python train.py --hidden_act="clamped_swiglu" --balance_loss=0.00292 --norm_eps=1e-05 --optimizer="muon_variant" --learning_rate=0.00759 --train_tokens=398400000
Below are experts of layer 3 (counted from 0) of a mixture-of-experts language model. Rows are named gate (a neuron's input weights, with its number), up (a neuron's input weights, with its number), down (a neuron's output weights, with its number) and show model dimensions 0-159. Each number is 128 + 32 x the weight over its row's rms, rounded and kept within 0 to 255.
Before each expert's rows: "gets" lists some tokens that make up at least twice as much of what it gets as of all text; "comes before" lists some tokens at least twice as common just after its tokens as in all text. This comes from a sample of Wikipedia text that the model never trained on. Tokens count by the router's weight.

# expert 10
gets: " was", " is", " that", " as", " he", " which"
comes before: " the", " a", " he", " was", " an", " also"
gate4 [ 96 177 127 139 160 130  43  94 142  56  88  98  74 136 119 126 126 152 148  69 109 134  93 109 135  74 124 122 154 173  66 101  94 100 177 135 129  94 129 143 164 101 132 145  79  99  95 128  98 118 133 127 128 179 123  94 120 164 159  88 158 186 148 180 183 125 102  97 151 101  89 107 135 116  73 152 168 151 111 178 174 145 119 138  94 175 115  98  55 178 152 147 120 117 166 159 134 124  92 158 120 173  27 163 158 111 131 143 128 154 143  70 109 142 120 100  70 136 113 111 120 127 162 159 136 107  85 133  88 149 172 107 100 148 141 181 139 151 170 107  83 126 148 144 120 131 151 180 101 118 168 119 161 126 182 180 130 168 132 142]
up4 [126 199 137  88 158 157 114  93 164  71  75 126 127 132 101 106 146 153 158  75 124 152 116 151 104  75  94 127 169 105  78 119 106 112 160  99 155  86 164 165 151  89 106 216 136 138 102 129 158 161 120 133 146 157  92  94 125 131 135 153 138 175 142 182 112 111 113 177 114  75 112 124 136  67 130  85 211 121 198 185  95 150 111 128 113 186 134 148 113 134 129  94 124 184 131 141 131 129 100 142 110 151  91 177  93 106 126 148  94  98 140  97  64 149 104 168  92 185  97  75 125 138 112 112 182 117  65 165 118 172 128 103 125 136 127 167  97 154 168 130  54 111 115 124 106 109  97 170 120 102 210 114 125 130 152 136 122 119 147 157]
down4 [145  37 188 144 104 164  93 164 140 125 110 174 101 134 125 136 129  71 142  93 159 157 129 161 116 111 187 104 176 151 181 121  64 135 134 101 114 117 132 131  94 177 150 109  93 113  86  91  97  76 150  71 150 101 139 124  91 110 111 137 177 151  78 195 110 139 146 146 207 110 149 162 119 142 129 123 141 139 127 144 191 153 125 123 136 156 189 119 109 152  78 108 139 148 127 115 115 113 150 200 145 154 125 218 188 150 101 130 141 175 126 126  79  97 101 100  76 207 126  92 205  87 105 124 117 110 150 183 146 108 169  64 146 111 159 137 114 112 129 143 145 100 137 103 152 132 123 161 130 124 131 111 118 128 144 148 114 164 161 168]
gate5 [174 144 142 136  73 122  90 118 143 121 143 108 160 156 179 147  89  91 125  72  40 142  82 175 140 128 137  63 173 151 183 112 100 143  90  96 152 138 134 125 144 111 127 137 125 112 156 116 125 160 190 105  94  96 177 110  72 156 141 146 142  96 131 139 136 121 147 146 152 124  91 120 127 174 138  89 100 131 111 147 137 122  71  82  91 193 178  53 160 130 151 175 201 162  97 107 139  81 137 157 123 141  88 198  95 120 140 153 155 120 121 115 177 157 185  82 139 103 120 103 164  99 129 122 169  96 217 112 112 167 117 163 152 105 113 116 130 157  98  93  54 148 136 134 102 135 124 138 155 141 117 136 169 118 142 172 153 118 104 195]
up5 [161 127 168 125 104 132 108 137 113 121 149 121 119 145 141 148 143  77  96 124  37  93 122 184 113 156 190 118 182 130 174 134  79 171  92 145 146 190 181 148 134 101  96 125 132 114 159 166 130 169 159  75 107 136 174 141  62 134 126 179 115  82 139 133 158  83 170 144 147 166  70 165  59 134 104 156 132 117 114 167 138 115 104  75 118 136 119  96 173 162 114 181  97  92 128 186 132 109 129 117 155 142  73 156  45 125 136 148 154 163 162 138 187 151 192  84 124 114 115 128 125 156 118  87 164 114 154 129 150 149 100 185 180 149  77 148 129 131 186 159 129 161 130 138  62 141 108  96  83 127  91 135 143  99 124 149 119 165 102 125]
down5 [134 187 151 104 179 146 141 168 112 139 204  89 137 121 130 159 118 147 138 122 141 130 101 128 184 154 128 103 119 100 121 200 132 113 143 167 152  82 142 135  99  99 163 157 126 142 210  75  88 198 136 106 164 152 119  97 103 115 135 109 142 151  88 159  65  63 188 137 178 130 122  95  27 128 116 119 113 105 112 127 167  98 192 105 107  88 117 137 109 128 131 119 120 155  78 112 131 146 140 152  83  98 211 130 123 139 153 125 132 157 109 158 155  83  97 168 128 149  97 151 146 123 131 131 151 106 129 122 154  74 108 143  86 119 130 169 152  90 125 176 155 211 124  95 125 164 128  79 149 140 100 200 129 167 109 106 162 119  80  97]

# expert 1
gets: "\n", "==", "===", " ==", " =", "\n "
comes before: "|", "-", "\n", "The", "=", "=="
gate9 [131 179 131 169 127 100 175 163 120  56 153 141 129 155 118 139 105 116 115 129  89 100 127 150  82 148 105  93 128 161 109 177 102  99  86 127 113 126 101 108 118 139 150 105 121 180 173 178 158 151 113  82 116 157 151 137 162 148 159 135 207 136 156 145  71  71 188 107 146 127 119 104 134 144 154 130 151 114 138  96 117 143 153 102 157 128 150 100 126 133 141  81 133  94 146 103 182 136  66 153 234 121 105 147  96 106 128  84  65 181  97 158 144 123 173  65 174  97 114 161 141  77 121  75 175 125 114 118 133 129  86 115  82  78 186 174 138 158 144 131 131 151 157  86 121 188 100 138 123  88 156 151 158 156 129 123  92 116  43 156]
up9 [196 117 113 135 119 126 164 168 127 145 101 150 138 169 127 112 150 105 140 122  93 197 123 160 104 124  99  74 119 140 145 145  97  66  88  89  93 178 144  93 148 176 165 128 175 135 133 130 155 111  88 121 150 152  99 138 150 136 114  82 187 128 148 186 101 125 129 158 148 108 112  77 119 125 175 152 105 154 144 101  83 149 133 148 188 116 128  93 176 123 186  94 173  85 137 141 145  91  92 151 184 165  92 183  71 166 155  98  77 168  94 168 173 113 188 145 116 146  62  83 143 135  88  98 142 123 129 151 160 128  67  74  73 116 187 113 151 128 168 141 129 139 126 146 190 107 127 171 120  97 120 123 170 100 145 129 165 139 102  68]
down9 [221  89 141 148 162 181  85 109  76 118 176 108 147 119  65 145 151 119 100 156 158 100 134 145 144  53 176 132 145 138 121 124 141 216  86 148 214 116 107 108  78 132 141 132  85 118 134 107 126 144 132 160  80 131 146  88 101 131 119 185 120 106 151 120 155 118 149 114 135 172  75 141  75 120 143 145 102 120 111 149 109 111 115 115 147 159 106 152 105 161 141 117 118 174  86 123  93  99 125 103  96 128  99 127 140 135  92 136 184 172 167 122 140 165 137 125 126 136 149 122 142 113  65 108 186 163 180 196 105  52 115 185  99 124  91  71 144 140 121  81  98 141 164 123 114 137 132 144 118 106  98 176 113 101 181 114 116 124  43 166]
gate10 [118 141  89 126 178 146 101  78  94 129  72 124  86 118 131 124 198 188 121 137 136 167 116 137 158 151 160 120 155 164 140  67 136 112 120 137 163 103 107 153 137 180 100 102 139  62 161 180 186 151 149 116 170 108 166 159  72 137 155  86 178 106  96 153 159 118 131 139 133 107 108 141 152 128  69 153 129  54  87 117 129 126 107 162 179 150 125 121 172 123 131 100 210 100 110  91 115  68 106 152 196 126 185  49 126 163 100 160  87 109  93 102 142  91 139 121 154  83 148  60 113  53  92 147 137 159 117 106  78 129 162 147 121 141 131 121 108  90 145 126 140 128 121  84 137 143 150  97 158 120 100  88 182 102 155 119 149 110 102 155]
up10 [148 130 112 126 158 186 114 113  79 133 158 104 122 125 156 151 193 175  84  97 140 130  96 143 118 148 123 106 191 141 129 100 113 145 144 189 154 127 102 100 127 171  96 125 138  92 121 155 138 192 158  81 119  91 173  77  88 125 152 111 158  93  68 117 158 104 150 100 127 143 110 125 126 120  97 109  81  78 118  83 160 128 133 152 153 140 120 112 128  99  98 126 168  92 148  95 113 106  99 194 154  96 181 121  90 158 105 152  77  61 132  76 169 113 126 129 147  96 123  71 156  68 149 207 108 151 169 109 116 122  94 126  64 137 139 121 188 138  63 133 127 126 142  86 131 109 155  65 182 111 115 121 179 126 137 189 144 145  71 194]
down10 [ 88  93 115 123 167 122  96 126 106 191 108 170 131 165 194  80 152 159 163  70  95 131 107 139 128 145 129 135  94 184 174 118  79 155  75 127 126  87 161 162 121 132 126 133 127 143  77 101  99 187 158 142  79 128 176 100 121 144 148 128 116  79 150 106  84  99 109 138  99 109 109  57 126 125 180 130  93 147 159 115 229 131 111 187  93  88 151 131  99 120 153 124 159 144  96 146  84 109  74 158  71 122 168 131 111  40 122 115 104 110 182 154 131 153 136 123  93  78  80  81 138 164 108 114 114  90  98 155  81 143 133 175 142 116 129 142 103 133 129 138 138 201 109 101 166 150 186 142 155 126 106 110  95 145 173 162 104 109 120 111]

# expert 3
gets: " to", " be", " was", " not", " is", " as"
comes before: " to", " a", " as", " in", " be", " that"
gate0 [127  95 149 132 105  84 155 155 131  95 141 140 170 144 208 120 143 127 145 120  66 142 117 125 107 157 153 147 149 173  47 108 126 125 140  90  76 169 142  79 145 139  85 111 101 168  95 255 140 156 137 202  98 115 109 114  89 115 124 113  92 185 189 170 147 173 126 134 166 144  78  72  88 111 147 120 104 107  96 120 125 156 115 150  69 154 126 155 125 100  84  89  80 108 121 133 136 155 103 142  87 143 168 138 128 120  96 129 155 160 146 100  90 120 186 134 114 123  79 105 172 164 140 135 107 125 160 176 146 143 134  74 156  94 161 133 132 126 118 150 184 105 100 127 119 110  45 116 112 141  92 142  57  86 133 147 157 131 134 141]
up0 [103 155 129  92 110 104  93 165 116 102 120 131 147 142 172  83 138  96  91 141 136 153 177 113 107 164 101  86 123 160 111 141 162 138 119 175 101 154  72 163 199 131 125 129 123 128 127 180  90 109 147 146 176 116 163 153 112 118  54 208  92 185 176 174 164 127  70 131 124 138 150 133 118 135 108 139 161 106  80 123 136 125 128 152 126 186 131 156  70  62  74 118 144 194  94 132 151 145 120 157 112 110 121  98  95 116 145  85 151 187 198 140  86 161 164 166 132 167  78 123 161 144 171 145 158 123 133 141 200 177  94 114 140 146 166 180 125 145 130 118 190 157 113 138 110 177 141 151 136 126 149 180 181 137 126 120  73 149 181 126]
down0 [174 122 106 162  74 118  93 128  81  85 165 132 129 158 121 104 206  57 136 147 107 132 137 129 169 123  89  73 111 108 107  79  75  84 155 135 108 157 129 124 144 112 117  79 163  89 108  86 103 143 115 102 119  93 145 135 150 176 121  72 167 149 160 126 138 162 107  85 129  58 147  79 145  81 151 123 116 101 141 168 141 155 135  87 128 147 160 120  88 127 142 107 103  94  75 136 120 165 125 112  91 140  82 131 132 150 130 198 110  73 122 169 153 132  88  96 123 120 114  97 245 146 181 100 100  95 110 129  95 182 114 117 124 146 127 107 143 120 134 109 162 118 113 154 195 183  60  85 166 149 111 102 101  88 130 119 112  85 101  84]
gate1 [178 107  85 142 162  87 140 132 152 133 200  90 150 130 125 130  88 178  89 136 166 137 135  60  92 154 130 167 113 119 127 137 217  90 185 128 158 138 177 167 141 116 139 124  85 164 148 121 154 183 150 132 108 152 152 154  71  93 109 122 137  52 124 123 151 156 130 112 109 146 132  78  59 110 144 150 149 146 107 109 154 131 152  62 176 161 103 109 157 127 162 125 213 150 127 160 103  94 114  94 119 135 134  54  91  83 158 103 120  76 108 133 109 152 114  98 156 154 111 114 132 150 217 133 100 114 109 103 147 130  82 146  89 125  80 193  94 125 149 144 129 132 144 100  92 171 167  74 165 136 152 169 111  86 146  94 113 117 137 146]
up1 [188 141 151 150 121 118 121 131 136 135 162 113 128  80 109 104 101 183 184 118 148 194 117  82 129 148 128 122 121 186 104 156 168 128 230 151 134 178 137 153 143 142 115 124 109 142 165  99 115 153 109 100  92 131 145 136  90  60  98 142 118 143 135 166 147  93  98 110 124 136  79  96 110  90 120 108 174 105 149  27 172 114  95 113 137 186  41 143 161 134 180 132 155 146 137 197  45  95 159 123 108 146 109  96 133 125 146 165 135 106 179  47  92  99 117 146 128 158  86 114 142 110 168 168 136 131 125 101 115 185 112 106 106  89  92 154 112 100 141 106 163 138 160 145 105 177 119 125 128  99 160 159 169 105 108 117 120 182 142 143]
down1 [104 103 202  84 131 172 155 108 141  55 137 137 103 118 110  71 119 119  93 156 134 186 124 112 134 147 105 135 141 130 101  99  89 181  42 164 170 129 100  56 142 134 117 119 169 153 154  97 144 114 205 155 200 122 131  99 142 102  91 129 143 135 179 162 188  85 130 139 124  86 199  93 152 112 120 122 140 161 189 147 129  90  60 135 113 170 143 149 144 135 120  98 138 107 101 126 105 103 136 116 194 128 130 157  79 185 105 153 164 170 132 127  95 106 145 117 103 103 109 179 196  99 154 119 167 140 120 120  93 102 139 139 126 196 132 131 105 127 123 136 141 117 127 182 144 161 113  84 133 168 161  82 143 192 136 155 161 106 173 136]

# expert 6
gets: " of", " in", " to", " the", " for", " by"
comes before: " the", " a", " his", " their", " her", " its"
gate0 [118 207  74 189 160  96 136 102 142  93 138 117 151 117 129 125 112 186 148 155 169 132 114 135 148 141  74 155  97 144 139 173 102  93 101 138 113 105  84 138 113 196 155 113  79 125 103 162 118 119 172 138 105 124  71 116 152 114 115  91 123 131 138 173 164 164  96 133 103 232  81 186  81 112 105 127 109 124 155 152 144 141 146  92 140 170  67 185 112  94  93 113 178 164  68 137  91 113 141 151 125 102 136  84 135 156 121 140 181 108 117  87 127 140 148 122 156 107 109 122 149 109 151 172 127 159 144 121 211 160  85 130 115 102 134 108 120 125 105 159 110 126 130 165  88 175  97 162 106 117 154  86 174 118 223 101 110 200 131 109]
up0 [ 74 179  78 132 146 121 106 109 129 151 187 148 109 145 108 134 132 134 105 162 124 200 128 149  88 149 102 157  72  81  97 109  85 138  96  77 127 135 183 160 124 161 201 118 164 162  64 113 129 157 136 132 147 153 134  69 157 110 195 117 108 145 133 156 113 119  72  89 123 185  45 183 112 111 131 138 104 160 155 167 110 159 168 110 133 142 130 145  98  52 117  93 141 106 144  89 115 146  93 121 135 167  64  83  68 123 115 123 117 170 103  72  99 135 165 132 104 113 104 119 129 117 173 115 115  97 167 118 130 174 106 101  54 180 143 115 108 140  99 119 120 123  81 149 117 119 100 124 162 159 161 173  96  88 155 177 173 156 135 148]
down0 [130 121 154 101 128 122  46 136 112 107 154  52 109  65 178 186 118 121  98 123 103 140 105 139  81 101 114  88  89 113 101 168 135 173 130 126 119  91 134 149 151 140 166 167  81 166  98 103 136 141 186 139 134 161  99 184 127  88 135  93 126 137 108 111 134  97 160 119  48 157  95 153 101 144 104 173 148 151 129 114 194 144 111  89 114  95 108  98 123  90  99 104 118  65 113 144 175  80 159 150 114  64 117 161 227 122 125 109 115 104 128 161 119 131 138  69 142 101 154  69 135  77 141 155 167 141 121 188 133 108 105 120 116 161 145  67 154 141  94 120  79 190 165 140 141 102  98 173  80 162 123 145 169  99 133 131 119 103 165 117]
gate1 [146 122 154 130 122 146  99 102 107 153  76 142 151 120 183 126  62  99 122  95 150 111 131 152 132 130 100 141  67 105 134  95 146 103 145 151 108 122 135 177  59 124  87 147  85 135 161 143 157  91  14 142 156 149 145 139 127 148 121 123 188  70 161 115 119 162 120  91 110 101 150 135 107 108 169 142  67 112 166 142 162 103  91 112 108 145 122  60  75 165  40 105 156 193 134 163 120 102 146  53 144 163 146  99 146  67 119  66 150 102 138 129 146 127 113 105 137 158 171 101 196 178 108 107 149 144  98 127 153 105 179 127 101 150  91  93 153 150  99 202  99 117 128 137 106 142 111 129 115 164 144 182  66 129 109 114 128 127 113 142]
up1 [130  99 169 158 100 170 125 112 120 140 166 140 146 134 159 162 120 131 164 109 124 126 111 110 114 145 150  89  67  79 125  77 170 133  92  97 126 100 234 180  89 115  83 151 120 126 115 155 160 118 121 132 148 100 143  98 117  98  93 105 163 174 167  83 201 170 157 153 125 110 197 143 163 110 122 138 130 114 144 141 167 139  99  92 116 141 170  40 134 147 106 134 143 185 172 101 120 102 118  95 107 156 166  86 128  88 135  54 202 119 106 134  83 110 105 146 126 149 160 107 152 128 197 115 154 189  82 132 167 109  70 126 130 118  83 123 115 140 160 161 103 120 126 161 106  65 112 101 106 141 188 180 141 139 157  97  99  97 156 116]
down1 [ 96 118 130 144 138 119 167 189  87 146  96 146 144  98 170 118  95  68 149 132 155  76  97 179  99 107 157  99 115 173 149  75 122 108 163  91  90 167 141 137 150  97 128 124  79 133 131 121  82 100  83 165 160  84  95 122 182 146 132 116 130 109 126 112 103 125 112 118 104  95 100 171 117  69 117 132 110 111 188 108 141  75 141  51  99 130 146 124 101 143  85  76 153 176 110 110 169 160 192  85  95 170 109 130 142 125 148 105  90 145  93 123 187 119  89 103  90 144 178 182 150 117 104 100  99 134 193 154 136 157  67 104 117 117 110  79 106 161  85 169  74 115 174  98 153 126  89 142 105 136 128 136 169 156  40 127 105 173 126 103]

# expert 9
gets: ".", "\n", "s.", " The", "\"", ")"
comes before: "\n", " The", " He", " In", " It", "-"
gate7 [192 139 117 140 128  82 173  96 138 161  77  97 105 142 112 117 121  83 102 150 132  87 102  82 106 203 224 138 148  75 156 144 111 165  71 104 216 146 144 143 116 149  93 165  99  75 119 173 151  86  95 147 156 138 156 131 163 150 145  94 132 129 140 176 102 117 159 139  96 144 133 132 101 181 105 160 171 135  64 180 114 106 112 145 131 162 143 158 152 103 116 125 157 142 126 107  83  86 108 121 162 189 163  94  98 149  91 155 142 116  74 113 167 141  70 102 125 151 164 170 174 130 121  65 177 121 105 157 132 110 104 162 106 105 105 134 180 182  86 116 149 130 119 141  94  91 180 113 141 181 136 178 132 113 150  87 129 150 139 139]
up7 [ 78 132 148 119 134  87 160 118 142 106  94 158 122 133 157 142 115 128  97  70 169 156 100  77 166 173 231 116 145 103 136 151  78 151 107  98 155 138 154 111 179 171 157 129 125 107 124 198 172  92 140  93 135 108 150 143 163  96 108 111 159 124 155 113 134 132 179 133 186 135 119 120 113  88  78 172 130 109  79 148 107 159 154 128  76 137 135 148 191 128 124  99 186 103 130  74  53  98 169  91 110 169 186 101 172 148 134 147 118  98 110 120 163  80 112  63 151 106 200 170 156  98 118  96 178 137  73 161  91 145 119 131 153  98  94 115 136 134 126 156 137 132 131 118 123 131 133 159 137 190 156 167 168 119 189  68 143 144 125 143]
down7 [172 145 133 165  82 179 190  84 125 178  78 153 105 138  52 151 192 165 116 161 103 146  93 110 167 173 104 109 130 144 148 122 102 147 176 146 167 142 119 176 166  97  71  83 132 158 123 117 110 174 106 136 169 162 162 115 109 149 114 154 161 128 139 143  95 104 177 102 163 140  99 121 122 196 113 117 122 129 108  78 150  86 130 140 172 129 147 130  95 100 156  80  94 102  77  99  89 133 166 134  81 139 116  67  88 131  73 153  36 103 130  91  70  81 125 148  72  86  78 149 145 149 102 106  79 146 100 134 107 131 108 160 151 107 120  90 144 145 133 123 157 118 133 125 191 109 184 136 137 163 104  85  90 116 138 116 177 111 131 146]
gate8 [126 119  63 156 137 112 177  94 169 114  90 135 148 148  84 175  88 107 123 142 152 197 179  69 172 136 120  77 127 181 120 145 112 113 115 163 109  78 173 163  93  83  83 188 138 122 147  87 143 127  94 173  82  98 116  78  89 161 126 177 150 102 104 129 196  61 139 142 166 117 112 134 103 166 174 135 140  70 181 138 132 163 170 134  97 186 112 125 140 109 139 130 115 124 169 179 185 138 112 114 132 118 153 141 132  92 159 134 151 110 166 119 157  59 119 118 143  90 163 111 144 147 162  74  94 111 154 142 137 138 127 161 157  87 161 106 106 161 112 116 121 162 172  86  59 112 154 164 117  84 135 153  94 130 115 142 167 154 190 153]
up8 [ 91 158 143 153 115 172 159  86 180 152 115 109 150 129 194 146 159 130 112 107 161 147 136 115 172 149 147 106 121 141 135 170 128 106 166 125  83  92 206 134 158 118  51 125 149 162 123  93 156 124 101  83  66  87 141  77 114 173  85 113 121 119  94 180 150  98  94 130 110 126  90 106 199 174 157 110 106 149 124  56 163  69 170 150 117 129 115 133 117 103 105 137  77 114 138 125 149 156 154 141 152 151 144 212 172 133  69 145  86 112 153 146 135 131 100 142  92  86 130  84 141 146 117  64 147 126 150 112 138 106 123 155 105  68 177 117 201 122  93 127 123 147 165  88  84 108  78 142 121  90 136 122  87 167 153 175  97 183 115 160]
down8 [138 194 158 111 125 107  73 123  83 158  44 143  25 163 122  96 134 128 128 173 164 119 163 167 129 141 138 107 143 116 135 144 150 170 172 157 156  96 119 118 115 187 127 165  70 131 142 166 127 128 132 139 140  99  77 165 144 136 156 137 104 142 110  84 149 146 124 125 134 149  85 168 157  90 173 171  60  88 101 106 167  93 130  87  96 105  95 120 132 135  49  97 155 160 158  93  66 149  96  92 118 145 123 109 116  40 109 106 127 181 109 125 143 122 170 158 143 117 121 145 119 157  87 115 165 100 102  81  89 149 143 138 112 141 150 137 161 121  89 166 148 111  86 143 117 186 105 121 161 167 155  85 169 117  72 117 103 146 196 103]

# expert 13
gets: " |", " ", " –", "1", " 0", "9"
comes before: " |", " ", " 0", "–19", " 1", "),"
gate2 [ 95  98 144 123 106  96 195 148 135 166 155 140 127 132 137   2 205 170 105  91  74 178  76 119 172 123 177 118 131  94 104  88 114 132 113 137 121 107  77 124 133 155 104 123 153 141  87 153 100 175 124 139 134 124 131 114 172 154 152  74 112  64  91 158  95 127 164  70 102 151 122  70  96 116 145 101 101  83  92 106 154 100 137 174 154 113 136 119 177 133 114 158 159 104 162  85  57 115 110 124 130  98 118 138 114 113 111 175 134 144 140  50 161 114 137 163 161 116 138 120 123  59 173 139 147 117 128 181 100 145 121 149 113 133 137 134  90 133 111 131 129 120 111 179 165 135  99 117 101 148 150 168 157 117 159  74  66 103  71 174]
up2 [124 124 171 103  69 162 131 169 160 131 135 133 107 162 149  34 171 142 156 140 109 102 117 158 167 167 141 120 137 137 101 105 127 105 148 158 105  52  51 130 144 120 123 114 121 103  96 106 105  99 133 153  91 140 100 157 154 133 140 136 124 135 127 160  80 143 134  65  91 174 158  85 142 122 126 179 114 126 159 169 126 132 139 183 131  34 174 143 160 167 137 111 134 138 143 108  71 165 112  57 166 102 161 124 126  90  85 152 135 130 121 122  99 178 102 158 193 129 153 131 140  41 135 184 156 147  60 187 116 159 112 131  86 110 108 123  92 113 107 133  97 126 145 165 133 160  93 111  81 154 134 165 198 122 150  84 107 101 139 171]
down2 [187  72 136  95 157 136 107 147  99 155 192 135  66 139 133 126  93 168 143 108 128 161 143 138 198 132 153 101  97 111 187  95 196 187 103 129 115 142 151 154  86 135 106 105 159 121 121 108 120  62  74 118  78 113 170 180 137 144  56 106 135 154 156 114 155 100 187 182  83 113 105 117 204 115  83 165 171 128  97 128 124 110  90  80 103  91 133 122 105 120 111 102 229 139 128 161  96  74 140 128 125 127 106 107 115 125  92 139  86  81 131 185 107 116 114 110  92 114 145 147 137 160 140 154 135 157  92 136 106 136 137 134  85 151 123 103 140  34 155  87 149 118 109 179 182  95 123 141 126 121 140 154 118 136 143 100 167 125 103 153]
gate3 [111  64 100 100 146 109 110 148 162 144 156 173 188 105 146 170 101 134 139 140 139 104 119 185  93 102 110 127 146 141 120 134 144  68 147 118 118 155  47 144 134  65 166 132 126 158 169 115 210 107 149  93 165 102 115  87 106 180 118 116 125  90 161  93 158  90  89  97 135 164 170  74 144 115 129  96  90 172 114 126 177 153 126 139 158 140 170 162 150 128 103  83  87 143 129  88 180 191 142 101 109 141 196  91 100 102 142 125 115 189 115 165 178 122 156  89  90 159 125 160 141 144 155 117  89  77 159 147 152 151 170 142 137 127  68 154 124 173 150  84 128  89 113 114 142  88 178 179 140 148 144 174  89  84 142 114 188 124 163 114]
up3 [157  72 115  95 134 147 164  92 131 114 111  99 125  86 128 183 156 116  78 105 157 153 124 108  99 113 124 113 135 122 157 134  63 125 156 183 103 105 186 138 126 159 125 140 158 144 126 174 122 164  95 163 180 112  86 137 110 136  83 166 113 166 156 184  92 135 154  68 121 146 138 159 139 155  89 128 111  57  73 147 176  65  65 145 148 120 121 181 127 165 125 110 116 181 138 162 141  85 128 103 120  99 149 194  65 179 144  84 109 109 128 145 154 127 150 155 136 106 105 157 108 189 124 176 100 116 105 109 146 131 138 179 133 107 125 163 158 143  93  43  73 136 111  80 121  66 158 129 136 136 118 188 129 100 155 119 103  47 128 160]
down3 [119 131 131 132 153 113 146 134 160 134  97 139 129 108  99  73  87 109 134 126  75 136 102 107 180 136 168 145 133 170 144  72  76 114 146 135 122 171  79 140 133 106 116 132 107 131  86 104 166 106 159 137 192 119 108 135  71  82 152 202 141 161 168 169 143 197 151 121 124 129 112  97 150 173 130  89 200 146 106 204 130 111  72 103 143  87 155 163 170 125 129 115 133 150 159  94 148 111 165 185 124  60  86 106 135  93 110 122  32 140  77 141 159 172 146 155 102 123 116 135  52 141 168 135 136  85 110 155  55  93 110 171 115 167 135  99  83  99  91 150 131 104  95 127  94 134 123  95 116 137 186 116 139  97 102 109  88 139 152 159]